config.yaml
n_experts: 64
beta2: 0.99
dataset: "wikipedia_en"
Below are experts of layer 4 (counted from 0) of a mixture-of-experts language model. Rows are named router (the router's row for the expert), gate (a neuron's input weights, with its number), up (a neuron's input weights, with its number), down (a neuron's output weights, with its number) and show model dimensions 336-447. Each number is 200 + 30 x the weight over its row's rms, rounded and kept within 0 to 999.
After each expert's rows: a language model's description of what the expert responds to; "comes after" lists some tokens at least twice as common just before its tokens as in all text. This comes from a sample of Wikipedia text that the model never trained on. Tokens count by the router's weight.

# expert 31
router,244,220,181,200,204,220,200,154,171,202,206,195,227,216,204,209,220,203,215,204,212,211,266,208,202,204,212,241,194,239,233,172,182,205,216,215,194,211,214,235,157,142,214,191,195,196,170,145,219,240,197,198,183,249,204,223,260,184,203,189,246,172,227,192,252,205,217,209,179,196,221,225,228,201,224,171,170,205,203,185,232,146,191,216,223,172,156,241,195,207,229,238,230,190,192,228,193,189,208,204,238,180,270,181,202,169,209,232,220,181,209,193
gate2,205,196,140,221,213,118,230,168,199,174,224,192,250,218,207,215,270,176,161,195,230,228,202,150,162,194,244,216,143,234,212,187,215,216,168,212,178,201,225,244,195,193,189,226,242,213,242,250,182,204,193,183,244,226,214,159,173,220,194,241,216,207,179,213,212,229,230,219,215,225,151,226,230,202,206,242,185,224,187,181,186,172,171,171,211,226,166,185,228,203,227,202,171,189,217,209,174,214,204,237,290,197,134,199,242,169,116,240,204,175,246,241
up2,177,238,170,255,223,179,177,165,201,154,219,151,200,199,175,206,256,182,185,199,240,240,199,155,196,203,209,240,171,220,203,173,197,221,205,210,207,202,237,275,230,233,194,224,208,174,224,224,198,229,192,202,220,240,229,154,159,230,178,215,240,186,169,212,240,190,240,206,214,212,137,240,220,188,240,237,212,208,213,200,238,182,142,202,199,220,145,240,194,195,191,220,190,210,200,199,177,243,200,221,261,215,149,214,255,158,122,213,159,219,262,189
down2,183,255,201,168,249,216,143,192,166,220,189,183,194,178,174,209,215,172,217,203,205,193,219,190,173,176,213,215,163,164,223,202,119,211,158,185,190,187,210,191,227,174,205,194,172,184,243,154,144,222,245,141,234,176,253,123,185,210,184,172,184,166,222,184,159,198,217,191,215,237,179,163,227,221,232,244,193,143,187,180,256,197,212,195,203,218,126,218,204,227,220,202,196,265,306,226,182,212,124,156,247,242,193,188,191,160,201,196,230,199,195,284
It responds to: Everyday nouns and pronouns after "the" or "a", including direction words and title words, such as North, her, him, water, died, Story.
comes after: "the ", "a ", "The ", "of ", "s ", "his "

# expert 27
router,200,250,198,199,174,200,197,178,187,172,185,186,164,190,158,178,249,213,195,224,207,234,238,189,188,172,212,176,209,157,200,201,177,197,178,163,216,198,212,240,142,184,203,251,179,276,187,163,190,182,225,179,216,197,209,224,206,207,209,162,186,182,196,186,222,234,115,181,168,202,215,189,158,171,236,201,217,204,200,222,159,201,215,230,200,144,217,215,203,189,185,244,210,181,144,167,204,243,254,222,207,187,222,160,190,218,169,181,189,167,168,210
gate1,247,147,191,206,164,233,195,190,179,213,191,241,233,216,170,259,211,188,199,218,173,293,188,209,186,135,194,241,218,233,186,138,207,206,197,161,176,179,251,224,208,157,207,210,163,193,169,135,230,223,238,172,203,221,195,236,181,194,270,229,202,193,207,200,193,199,210,170,178,213,210,189,229,219,260,146,220,199,194,201,205,179,200,145,272,212,165,208,208,172,158,173,210,219,251,162,172,138,183,216,196,200,177,255,167,181,236,288,229,157,221,221
up1,249,179,248,188,162,235,179,224,182,212,222,210,208,221,176,254,254,170,160,188,181,262,178,231,139,179,204,203,221,207,190,115,230,228,165,237,190,155,244,232,195,194,212,190,199,217,167,151,213,213,240,162,200,191,196,251,206,233,249,229,190,227,188,216,207,171,171,199,198,232,223,171,260,209,204,175,197,226,185,186,207,199,178,168,252,222,158,179,213,188,154,174,230,222,224,133,186,159,183,211,162,193,192,149,185,185,177,251,240,207,207,230
down1,184,158,211,215,276,228,233,185,171,135,208,178,202,250,209,118,212,217,138,239,165,175,271,244,145,207,207,174,207,210,228,176,210,165,166,165,194,174,158,219,191,229,259,205,210,235,218,221,207,227,148,188,171,181,174,235,200,212,214,196,188,201,178,203,205,204,233,212,208,145,241,198,221,223,202,216,221,196,165,214,163,213,122,202,247,205,180,238,190,135,221,179,150,183,231,178,181,198,180,137,196,226,175,187,146,129,213,221,196,173,208,198
It responds to: Determiners and possessives before a noun phrase, like the, his, their, and nationality adjectives such as Indian, American, British in party or place names.
comes after: "'", "of ", "in ", "the ", "to ", "for "

# expert 24
router,177,216,236,214,208,184,144,185,258,205,192,196,211,191,182,248,230,216,204,173,169,242,239,144,208,175,181,224,204,235,206,208,156,253,209,176,273,258,193,237,230,220,256,225,192,230,171,148,222,241,221,209,237,199,212,223,232,145,195,173,216,142,248,190,255,231,189,214,206,196,210,212,185,213,205,187,188,136,194,218,238,182,177,212,260,178,191,227,118,214,250,197,203,193,183,215,154,206,244,218,211,178,190,199,241,209,202,195,184,182,174,203
gate0,218,182,216,229,186,191,142,216,178,228,149,195,280,186,244,193,199,247,153,198,154,240,185,130,220,198,198,158,156,193,186,186,228,236,261,193,268,186,210,176,194,221,220,175,201,216,194,175,269,195,185,294,210,252,155,160,205,218,204,134,151,196,197,214,181,209,187,173,212,235,174,218,196,163,197,164,184,179,254,198,189,242,198,198,286,196,229,167,189,233,203,240,175,247,168,177,234,157,180,196,188,241,203,208,190,247,160,216,195,187,183,171
up0,210,139,197,218,190,190,208,201,133,217,119,223,235,233,201,217,184,233,154,189,220,218,179,135,208,226,211,205,186,198,130,198,180,218,278,196,238,192,207,247,201,148,208,206,174,222,173,188,266,221,166,214,211,276,202,195,133,186,256,180,182,168,245,180,183,171,153,196,172,254,212,294,161,215,223,194,178,186,228,214,213,247,201,248,255,191,237,181,139,159,137,223,197,217,175,195,213,180,246,223,179,203,197,220,218,226,145,233,185,170,190,134
down0,186,163,221,160,182,190,212,210,237,225,217,177,232,213,219,251,220,174,225,227,186,172,221,192,189,150,200,193,234,233,191,202,134,180,220,214,261,196,226,189,206,219,184,221,183,178,205,147,163,189,227,250,260,165,181,182,169,159,176,194,210,214,208,162,200,214,157,197,206,220,205,192,173,202,186,180,162,225,214,191,157,196,226,198,203,197,194,205,171,162,166,194,173,208,223,187,178,218,154,230,205,188,189,212,193,225,202,198,215,148,199,179
It responds to: Verb pieces and action words like using, worked, overpowered, insulting, plus the prepositions with, against, for.
comes after: "to ", "a ", "and ", "was ", "-", "be "

# expert 1
router,214,207,228,234,149,187,196,187,252,252,147,199,197,179,206,227,219,199,195,194,217,203,174,149,231,171,227,179,182,208,229,167,172,187,232,183,273,213,224,265,153,143,189,214,198,214,209,212,217,190,202,164,226,216,198,166,229,206,213,177,201,159,238,200,256,214,117,222,181,198,171,219,237,197,208,225,255,205,200,219,185,206,200,184,244,186,276,234,163,225,201,306,237,226,199,177,202,196,222,272,206,181,238,198,210,203,160,144,232,166,196,190
gate0,230,172,183,156,203,182,210,272,255,156,140,194,215,237,160,236,232,204,220,208,254,164,192,216,199,259,143,256,160,218,188,190,183,207,165,169,188,240,213,157,215,216,217,222,217,275,208,137,216,146,226,256,181,255,209,156,205,185,171,200,218,164,201,135,155,198,185,151,210,170,170,185,192,151,194,285,188,227,211,205,240,211,185,175,225,160,183,174,257,185,211,157,204,181,192,206,217,210,218,194,215,212,187,188,184,171,222,160,257,232,234,191
up0,193,189,156,181,170,193,176,242,238,189,126,179,206,183,209,242,240,206,183,196,257,172,207,219,199,200,157,291,154,203,222,199,193,231,160,182,203,232,231,198,228,232,238,226,224,256,209,153,180,160,218,247,176,220,229,188,215,173,173,207,219,147,241,149,178,216,193,169,170,176,226,189,183,190,203,262,240,196,197,162,239,229,206,212,227,126,208,201,252,192,236,185,197,187,228,190,210,183,186,215,201,218,213,177,167,166,211,202,259,232,228,213
down0,190,227,178,152,278,200,231,163,207,228,165,202,226,187,206,224,186,158,188,268,183,211,194,199,221,228,292,199,282,205,173,228,192,154,245,220,196,201,189,211,226,190,209,212,195,205,245,173,149,169,202,214,186,158,242,246,236,196,192,134,189,217,210,195,181,181,131,232,183,174,249,203,214,195,177,232,196,232,203,141,226,233,221,172,219,179,145,235,199,200,269,179,227,216,214,218,191,224,197,165,189,229,223,181,222,197,269,224,173,195,201,191
It responds to: Single digits and digit pieces inside years, dates, scores, percentages, ISBNs and times, such as 198|6, 5:27, 6%; also "Star" in ratings.
comes after: "| ", "201", "200", "202", "199", "–"

# expert 29
router,196,248,232,204,196,221,180,179,221,240,174,198,229,175,195,228,240,226,230,164,180,213,221,134,160,183,205,213,239,154,202,171,208,220,226,168,227,176,223,182,173,192,200,230,189,252,161,214,275,228,210,204,235,193,247,206,174,245,198,180,204,220,175,194,273,212,183,237,153,197,218,190,231,173,216,232,242,178,156,215,202,202,180,227,237,175,192,204,164,205,194,254,201,195,157,195,150,180,210,266,196,209,270,149,248,219,194,232,221,165,193,206
gate2,180,205,196,208,211,190,208,191,152,230,213,179,213,201,172,185,184,226,172,221,180,210,198,184,164,131,193,209,186,185,239,268,222,197,203,198,258,236,210,174,193,207,214,154,184,196,136,164,225,169,205,215,220,152,147,174,164,195,226,172,254,168,207,226,248,209,207,216,181,182,191,163,215,118,213,231,186,225,222,227,155,127,209,189,254,175,192,200,186,245,221,234,186,234,159,148,152,233,172,244,180,224,172,184,206,152,224,209,204,219,203,169
up2,212,237,229,167,226,145,198,180,159,257,224,161,197,213,196,156,164,196,207,253,159,258,189,185,141,113,198,233,177,222,224,224,245,159,224,193,224,210,183,217,205,198,178,171,230,191,171,170,238,165,171,156,235,202,171,153,173,186,178,181,207,183,229,206,256,154,214,171,168,212,186,185,218,181,190,218,169,218,196,215,205,147,164,154,249,193,172,243,160,233,231,238,160,231,182,148,152,243,201,235,217,202,179,159,210,164,220,213,182,214,175,168
down2,154,193,194,187,183,180,186,191,218,175,209,168,241,222,178,218,200,202,233,214,207,151,215,223,157,216,207,181,173,153,196,217,166,166,270,165,245,232,244,209,227,193,208,222,194,237,207,178,165,155,164,169,189,185,220,205,192,164,169,200,228,183,190,198,149,185,147,192,208,208,256,215,257,170,181,209,181,178,242,159,246,169,208,153,204,191,217,238,235,197,155,230,187,164,219,209,189,224,272,225,148,181,144,226,253,223,201,230,189,208,192,205
It responds to: Pipe separators between cells in Wikipedia tables, plus capitalized starts of song titles or names like It, You, Is, Al.
comes after: "\n", " ", ") ", "0 ", "1 ", "2 "

# expert 8
router,226,174,209,192,170,149,181,174,161,232,214,194,210,255,187,187,196,241,185,183,228,203,227,171,245,187,177,208,230,187,202,192,165,241,185,202,229,221,164,236,230,212,207,223,208,253,221,162,196,211,166,191,228,166,188,208,224,225,207,205,175,152,171,230,248,193,177,221,178,196,233,214,166,161,173,216,178,199,175,171,201,196,167,208,218,193,198,240,174,169,240,210,224,200,157,220,151,229,232,214,210,188,231,201,213,217,239,251,188,227,173,198
gate0,193,173,187,205,228,200,156,154,119,200,173,220,261,140,226,154,153,221,152,215,225,188,268,165,255,221,187,211,174,142,200,191,228,215,189,215,236,196,253,220,184,176,223,205,166,176,216,274,186,225,210,208,230,173,209,220,159,175,211,211,215,192,234,195,185,184,173,265,207,186,234,216,182,158,194,204,203,201,172,213,220,126,199,201,135,249,180,176,174,193,210,202,205,229,221,269,225,201,177,179,222,194,183,224,177,191,212,188,189,223,227,237
up0,235,179,170,194,254,201,185,131,125,181,201,227,227,177,249,181,191,194,159,196,253,183,266,158,258,233,183,188,168,174,203,184,193,211,200,276,278,211,249,257,161,189,202,228,210,171,207,199,176,229,212,207,262,232,212,217,200,189,216,217,220,178,200,214,138,193,195,281,188,179,224,231,167,196,205,183,187,176,218,180,207,136,209,231,201,223,194,146,159,208,232,192,213,208,204,236,224,166,152,202,185,190,176,203,223,209,210,169,203,206,269,233
down0,162,128,240,211,174,213,181,212,183,145,204,205,214,228,232,159,193,202,181,167,189,164,226,181,215,162,144,170,164,239,183,187,206,216,264,201,211,236,198,197,205,228,201,157,201,202,245,155,167,203,218,220,272,198,236,185,217,151,219,197,221,162,218,176,207,204,181,177,201,184,198,204,222,220,262,186,182,186,206,187,230,202,265,221,154,246,206,192,195,187,189,214,188,231,199,206,187,194,194,157,148,244,195,196,220,189,183,160,212,215,175,171
It responds to: Common adjectives and head nouns after a or the, often before of or in, such as physical, small, political, system.
comes after: "a ", "the ", "-", "and ", "The ", "an "

# expert 22
router,229,189,220,155,205,167,216,218,198,177,220,208,179,237,197,173,203,209,218,232,171,192,238,149,212,206,191,212,168,214,207,186,205,199,215,191,221,195,197,178,192,188,205,213,200,208,240,165,197,196,188,219,254,206,183,220,216,209,211,218,230,190,241,248,187,244,185,179,192,198,234,196,227,218,205,217,195,197,124,216,210,185,194,259,197,173,201,210,164,198,196,221,194,195,153,193,161,212,208,217,165,202,207,135,187,250,196,251,214,213,180,195
gate2,159,188,196,150,189,203,204,184,210,187,222,256,208,208,188,185,194,165,232,229,163,249,142,163,229,162,219,209,200,202,186,187,189,223,193,205,278,139,156,204,223,234,196,256,199,227,163,188,203,175,257,194,209,180,182,170,241,231,169,205,253,214,245,187,226,224,215,222,207,220,241,262,194,180,187,204,208,191,242,202,212,154,151,186,162,214,173,241,146,209,169,220,165,221,214,208,184,196,198,202,231,239,182,163,181,246,148,194,178,184,161,174
up2,200,126,183,162,194,185,212,200,199,169,206,240,187,248,216,205,188,198,245,218,193,245,157,177,243,182,239,244,194,200,235,161,182,219,200,145,286,119,190,210,191,272,204,228,173,251,171,199,196,223,221,185,190,171,152,186,255,232,212,203,229,198,243,197,173,191,213,196,222,185,233,274,224,210,186,186,222,221,264,199,195,167,165,160,175,212,183,223,179,208,165,214,184,207,216,215,178,197,200,210,237,221,194,190,207,233,176,216,210,210,151,162
down2,212,219,222,130,179,165,234,168,165,192,159,214,215,193,250,219,205,182,165,215,193,197,207,219,161,200,203,180,210,248,216,226,236,174,235,175,197,149,192,160,241,172,233,228,190,215,217,198,175,200,205,183,214,217,226,149,224,228,200,246,247,186,212,254,189,190,224,291,180,233,183,179,181,263,171,187,235,194,198,201,162,253,201,184,246,161,259,222,161,203,222,145,180,238,195,224,219,165,217,175,170,162,193,200,255,185,218,152,186,214,202,167
It responds to: Given names like John, James, David, and the first pieces of other personal names, often in tables, lists or after by.
comes after: "| ", "- ", ": ", "by ", "USA ", "= "

# expert 48
router,233,210,231,187,223,182,208,177,199,196,220,193,243,201,204,211,198,231,187,169,221,192,230,165,170,205,210,125,204,172,224,174,212,235,201,196,255,219,223,232,198,157,197,172,182,240,185,168,215,246,228,201,261,245,172,233,240,239,238,195,204,147,180,194,251,199,164,173,231,197,184,205,192,228,236,204,180,168,162,211,190,167,206,215,182,146,184,219,237,177,198,204,232,173,139,146,172,219,232,272,242,182,203,147,257,225,159,235,226,224,180,242
gate0,181,86,230,242,171,127,207,191,167,188,231,203,198,247,189,195,207,199,205,190,171,171,178,218,255,186,172,228,180,206,170,128,219,226,203,178,167,217,142,179,202,149,234,222,189,259,186,186,228,216,198,236,161,183,167,192,201,196,197,213,178,109,150,171,210,217,208,205,153,186,168,179,227,225,143,224,204,215,225,223,272,197,195,221,259,257,207,190,233,205,146,149,263,168,251,246,163,203,202,219,214,166,175,239,185,196,208,184,166,191,206,184
up0,182,115,278,207,175,91,192,209,184,151,214,178,230,233,182,219,231,208,238,188,176,215,145,214,230,154,176,168,214,233,204,143,196,248,255,152,189,248,185,208,201,158,239,197,178,258,195,171,213,220,214,220,156,197,163,205,234,171,191,253,189,180,162,190,199,203,195,181,176,192,204,171,176,200,198,208,181,192,244,227,237,201,201,165,230,247,188,199,236,238,132,158,213,162,248,227,176,174,213,219,195,154,130,230,206,202,154,229,142,230,165,174
down0,213,207,211,238,172,204,202,227,182,212,223,196,145,203,205,211,212,244,178,216,208,219,188,188,167,188,156,219,151,201,184,230,190,145,218,167,235,234,221,211,197,214,211,144,170,183,210,208,152,186,242,178,176,190,172,208,230,200,228,199,162,193,201,178,220,189,191,225,191,237,193,237,165,228,162,191,238,214,223,222,163,227,129,233,207,165,178,197,207,229,233,211,191,217,171,203,175,192,233,230,158,159,177,235,178,216,216,185,220,172,212,162
It responds to: Pronouns he, she, his, her and verbs was, is in biographies, and High in school names like Dixon High School.
comes after: "'", ". ", "He ", "he ", "was ", "where "

# expert 42
router,197,238,222,210,180,192,187,168,214,225,182,204,215,205,179,187,179,221,176,185,190,229,222,156,157,196,202,195,193,164,187,206,179,210,222,179,218,218,236,172,143,145,193,193,170,229,166,192,245,240,219,202,221,221,203,191,217,220,212,192,246,187,186,199,279,211,235,239,209,183,236,180,202,179,241,198,232,159,197,208,157,182,205,225,184,165,201,210,151,204,188,278,223,219,179,204,196,203,181,231,210,182,231,180,223,202,261,228,218,214,191,205
gate0,256,205,173,187,214,197,196,140,180,237,248,230,199,186,225,215,200,196,232,204,195,236,207,174,176,137,193,203,211,177,213,174,256,185,209,224,230,213,192,193,198,179,204,232,229,206,221,181,209,238,254,212,240,260,237,210,237,218,210,194,183,200,209,148,180,186,188,218,214,207,186,226,269,201,162,149,244,202,207,153,222,173,209,181,225,159,189,273,188,193,198,209,219,249,201,178,160,182,166,199,248,154,213,205,193,223,153,199,139,115,162,205
up0,205,201,198,202,162,214,220,133,185,194,166,195,216,177,226,199,185,178,210,169,200,187,236,161,188,198,208,218,207,153,217,188,208,281,224,210,227,169,207,187,153,226,232,206,158,211,230,215,220,183,238,215,240,215,257,225,172,239,179,203,219,222,204,156,217,172,123,247,160,185,190,157,200,181,213,234,215,221,199,163,204,199,207,213,190,191,211,245,205,125,191,217,169,188,192,200,118,171,215,233,220,207,244,160,188,227,159,210,145,163,197,224
down0,177,212,266,184,171,208,212,199,172,196,218,213,168,245,236,229,207,211,225,179,244,151,212,265,241,224,219,189,146,229,223,206,168,186,200,169,186,157,171,212,197,244,203,238,219,176,202,130,225,196,162,176,204,156,202,175,180,156,180,137,269,120,206,228,205,215,234,168,171,184,186,167,171,183,222,193,157,150,206,230,177,194,241,212,168,180,191,249,188,224,189,183,222,224,170,148,207,245,259,190,208,123,167,237,199,110,225,246,200,204,149,243
It responds to: Table cell separator pipes and semicolons separating items in infobox lists, such as | 2023 | and IATA: none; ICAO.
comes after: "\n", " ", ") ", "0 ", "1 ", "2 "

# expert 15
router,183,231,198,214,202,224,195,185,199,230,171,178,203,227,206,210,185,177,175,173,186,199,229,153,174,174,214,198,152,182,198,141,195,140,184,219,219,215,201,186,128,200,165,188,171,251,205,203,233,217,175,141,219,202,208,215,234,152,169,169,193,198,219,205,205,231,193,237,161,186,156,211,286,165,194,230,227,217,216,192,226,185,199,187,203,174,243,224,222,196,258,273,200,199,185,194,162,211,196,227,226,149,189,174,218,201,187,251,169,225,166,171
gate0,216,173,144,191,212,249,168,258,194,234,176,193,161,223,164,223,186,183,167,217,201,261,209,161,231,195,183,260,222,232,121,185,180,216,219,178,185,203,165,197,151,224,198,190,218,258,221,161,232,227,207,195,177,167,198,221,226,196,207,194,199,245,163,167,165,247,215,203,228,188,219,233,161,166,194,163,204,223,169,153,231,232,184,193,200,187,130,230,213,207,186,247,144,188,161,195,184,247,188,157,231,180,213,175,217,211,232,193,176,196,210,252
up0,203,172,201,203,232,246,198,236,212,202,249,248,218,217,173,234,165,164,178,172,224,284,225,138,208,209,174,246,211,233,108,195,189,219,224,219,216,222,184,163,197,209,205,200,195,223,205,187,195,189,249,203,188,153,200,220,257,218,201,135,198,273,159,172,164,246,203,181,252,202,193,215,217,201,188,199,192,181,233,189,244,209,206,182,224,203,167,222,241,210,214,228,152,154,150,174,205,237,217,196,239,191,184,189,259,221,210,217,187,170,195,251
down0,217,175,179,239,221,242,246,168,258,198,193,241,230,221,199,133,155,217,203,180,177,228,184,135,198,180,149,233,215,216,248,192,187,151,187,208,193,198,206,237,211,203,159,190,214,195,233,187,184,167,245,161,172,196,264,215,250,174,217,277,211,214,211,159,190,225,180,196,218,165,207,216,197,220,193,215,211,152,220,164,203,166,210,156,214,178,250,159,214,227,219,204,231,186,165,177,219,212,250,180,169,183,214,217,195,240,272,192,190,149,234,231
It responds to: Conjunctions and relative words joining list items or clauses, such as and, or, which, who, but, and nouns like word or part before of.
comes after: "| ", "the ", ", ", "The ", "this ", "), "

# expert 36
router,195,224,244,173,195,213,197,213,209,207,228,170,251,212,201,232,199,195,161,172,211,216,242,104,202,139,261,215,181,193,228,138,216,237,189,166,226,173,210,223,181,165,185,172,177,202,197,216,212,233,225,190,221,143,211,184,215,166,221,198,197,157,257,184,268,212,199,279,181,200,183,189,209,143,163,234,222,210,215,236,194,200,198,201,188,176,234,182,211,207,187,272,230,157,183,161,171,201,165,227,261,162,220,180,163,204,211,208,145,196,183,177
gate1,214,188,185,165,202,263,225,212,175,206,201,181,143,166,178,250,139,213,168,191,215,219,245,217,227,216,212,198,257,187,188,193,189,182,172,213,242,180,147,255,178,210,224,166,189,265,146,165,173,179,187,213,195,237,221,175,205,191,239,234,197,187,260,212,223,206,174,183,206,187,214,255,166,198,231,231,188,245,178,255,140,115,222,213,207,145,182,176,170,207,203,182,253,181,237,208,177,155,225,197,216,177,192,191,236,215,245,204,207,230,170,208
up1,200,246,247,192,204,206,189,225,205,214,155,239,218,210,223,232,188,206,171,179,240,225,214,214,234,235,167,168,203,184,217,184,246,182,190,163,251,193,227,161,213,199,248,173,196,227,186,184,193,218,219,228,187,172,223,164,223,192,155,146,245,178,194,261,212,186,206,247,147,203,170,235,217,151,189,306,178,198,219,258,137,201,201,142,225,227,225,160,190,194,195,222,192,198,210,243,165,153,197,252,261,219,145,168,224,214,211,233,179,170,173,142
down1,199,224,183,198,254,209,241,169,167,201,189,223,195,173,197,209,190,218,232,181,163,218,194,204,192,228,205,242,223,214,154,232,161,221,207,212,207,182,226,241,195,235,263,201,189,217,190,193,219,212,186,219,222,242,131,146,175,189,214,179,203,193,237,216,235,145,217,186,161,165,199,242,169,203,250,177,180,221,174,172,172,225,229,112,213,148,264,243,239,217,201,230,221,244,161,214,210,179,198,240,219,187,191,184,236,257,219,205,187,183,232,166
It responds to: Hyphens and en dashes in scores and compounds (6–2, short-period), plus and, but, it, this, and st pieces.
comes after: ", ", ". ", "1", "3", "2", "4"

# expert 56
router,200,232,236,191,194,177,190,163,201,191,188,224,225,180,189,243,195,201,203,151,176,243,213,199,208,198,201,197,208,166,218,193,187,223,218,193,260,218,189,246,156,182,177,280,214,216,183,208,231,176,144,179,255,227,180,264,196,230,201,210,247,202,246,176,235,241,210,256,211,202,206,244,150,209,176,207,236,167,216,176,215,233,198,249,249,210,196,222,172,168,198,201,181,208,178,225,198,239,143,292,235,237,243,184,234,177,132,173,176,190,253,172
gate2,189,171,233,215,173,171,209,207,171,283,141,208,199,113,168,247,214,183,184,202,223,186,206,170,244,187,183,252,222,201,168,173,218,226,244,181,175,146,202,206,212,202,190,206,184,177,218,240,169,176,149,216,200,207,235,201,190,210,219,230,227,250,204,262,188,183,191,210,166,241,223,200,235,189,146,213,189,198,204,221,181,164,160,218,228,151,207,193,148,117,210,236,230,156,219,219,177,247,282,247,220,217,193,218,191,198,136,209,217,179,178,175
up2,193,161,230,247,182,162,188,186,193,182,185,250,215,177,198,181,186,184,187,233,203,190,197,168,261,170,179,225,194,203,239,148,229,197,220,208,201,157,261,249,189,208,181,257,185,200,161,211,192,203,162,205,244,196,159,207,203,227,246,236,261,180,222,189,202,174,182,177,191,233,201,185,239,230,194,229,241,245,178,158,169,140,176,183,216,146,189,191,182,108,190,230,192,181,227,220,174,200,218,142,236,221,158,263,187,241,231,259,218,210,198,218
down2,201,234,203,215,198,190,149,180,239,186,129,255,178,179,187,178,206,161,246,138,202,190,198,229,177,162,192,175,192,183,247,210,233,236,193,256,180,218,200,208,172,239,262,145,185,205,197,150,191,251,256,145,207,219,173,213,140,212,165,172,255,230,154,241,261,208,141,181,183,191,175,144,212,189,205,206,225,216,210,193,216,190,207,254,246,205,180,246,175,192,202,207,208,203,208,214,228,199,185,233,154,235,227,283,155,220,237,244,231,245,194,183
It responds to: Main verbs and auxiliaries after a subject or to, such as has, had, made, released, won, recorded, caused, and ') '.
comes after: "to ", "was ", "he ", "and ", "also ", "which "

# expert 34
router,193,200,225,164,207,158,208,196,240,185,167,190,226,210,254,195,211,239,227,206,213,212,251,166,192,169,183,208,191,177,207,212,216,196,227,200,232,178,225,179,209,173,191,246,133,212,205,129,187,194,168,172,195,260,217,243,176,204,219,250,158,140,225,234,247,245,173,212,169,198,203,168,221,213,184,225,252,172,223,215,228,189,233,215,172,210,190,194,196,183,199,225,220,239,216,214,202,225,203,226,205,180,241,161,216,202,166,234,170,153,183,184
gate2,152,173,238,180,163,193,236,226,188,179,210,199,171,204,187,138,166,194,128,231,193,143,178,210,160,219,179,228,222,148,206,196,161,201,169,220,189,161,183,232,166,223,202,153,184,214,186,243,198,137,229,233,174,209,201,159,195,220,209,205,240,249,185,213,232,258,228,189,178,215,218,194,201,187,210,221,168,208,210,217,216,180,175,167,198,195,116,236,247,197,235,223,179,158,196,187,215,210,187,171,181,220,217,213,244,212,124,179,191,162,251,205
up2,191,166,226,179,161,175,217,234,215,177,178,188,160,162,169,169,210,188,134,231,208,163,198,222,152,170,186,166,196,148,215,220,206,183,185,232,196,170,187,202,195,238,177,175,193,158,189,184,218,127,218,203,201,204,243,182,210,241,223,183,188,260,172,176,212,213,252,176,161,162,202,171,214,204,227,166,182,227,184,203,221,177,219,200,193,171,156,219,220,172,214,217,184,138,193,165,218,200,198,171,172,232,223,205,215,236,182,190,236,216,219,187
down2,167,234,191,187,192,198,225,155,205,184,189,233,143,251,162,198,197,221,205,218,200,269,156,192,187,182,198,222,202,170,160,188,159,168,163,169,180,170,166,149,215,178,168,192,217,243,176,251,196,174,227,215,208,161,194,208,208,238,201,178,229,197,179,221,243,232,166,207,178,128,166,217,214,197,219,198,219,246,210,218,229,220,263,213,167,217,168,232,285,178,131,220,175,174,211,204,253,232,189,170,214,177,137,235,251,234,260,180,177,196,234,233
It responds to: The word as, plus particles and first names inside multiword names, such as da, del, La, San, Mae, Una.
comes after: "| ", "- ", ": ", "\"", "such ", "by "

# expert 35
router,216,205,210,160,184,211,193,225,242,256,213,193,197,208,186,208,158,191,186,206,178,233,262,136,185,192,214,235,251,176,173,203,193,212,158,226,171,145,208,243,165,119,188,197,155,242,181,184,170,214,238,222,178,256,235,217,199,209,209,203,173,170,219,192,255,247,159,205,207,204,188,187,201,205,156,231,245,243,199,206,208,221,217,187,223,172,216,210,244,191,198,189,222,239,192,203,185,223,206,238,210,187,222,166,255,278,159,226,229,162,179,176
gate0,189,156,215,136,164,190,210,163,203,220,201,230,232,250,205,217,194,209,173,186,177,188,180,198,247,159,254,211,201,237,177,208,221,202,231,235,233,193,139,268,192,171,189,176,188,228,197,207,176,178,148,189,284,178,178,230,204,203,202,244,230,180,136,179,197,210,208,183,263,203,189,229,196,164,243,217,195,233,271,214,179,233,157,228,180,249,199,128,227,171,214,175,196,159,178,190,198,198,184,247,152,206,265,209,205,174,174,190,232,197,174,181
up0,199,195,217,184,172,168,245,210,228,210,233,199,222,221,192,150,198,223,206,196,176,222,181,222,219,169,257,176,185,233,196,243,254,205,247,231,215,164,204,228,178,187,210,188,214,179,208,214,218,153,187,160,224,186,228,177,195,192,219,209,227,191,173,239,191,206,210,230,228,229,178,183,215,175,221,201,201,218,285,200,163,233,211,237,192,255,156,151,199,180,175,195,240,172,203,188,213,224,192,219,187,208,231,175,199,167,188,196,233,199,166,231
down0,160,191,170,177,196,205,229,258,224,158,174,286,215,192,123,215,188,181,208,191,201,287,164,208,187,206,222,219,184,165,238,211,233,253,265,166,200,190,241,192,176,188,174,218,181,149,229,188,214,220,227,208,197,226,231,220,253,156,167,207,207,214,153,194,170,167,165,236,175,215,163,197,203,227,180,169,195,224,232,215,188,193,268,201,235,178,183,208,180,160,183,156,167,159,187,183,147,210,168,272,203,163,200,212,218,222,187,251,232,141,187,189
It responds to: Sentence-initial The, In, A, hyphens and en dashes inside compounds or ranges, and function words like as, not, also, other.
comes after: ". ", "\n\n", "\"", "1", "did ", "The "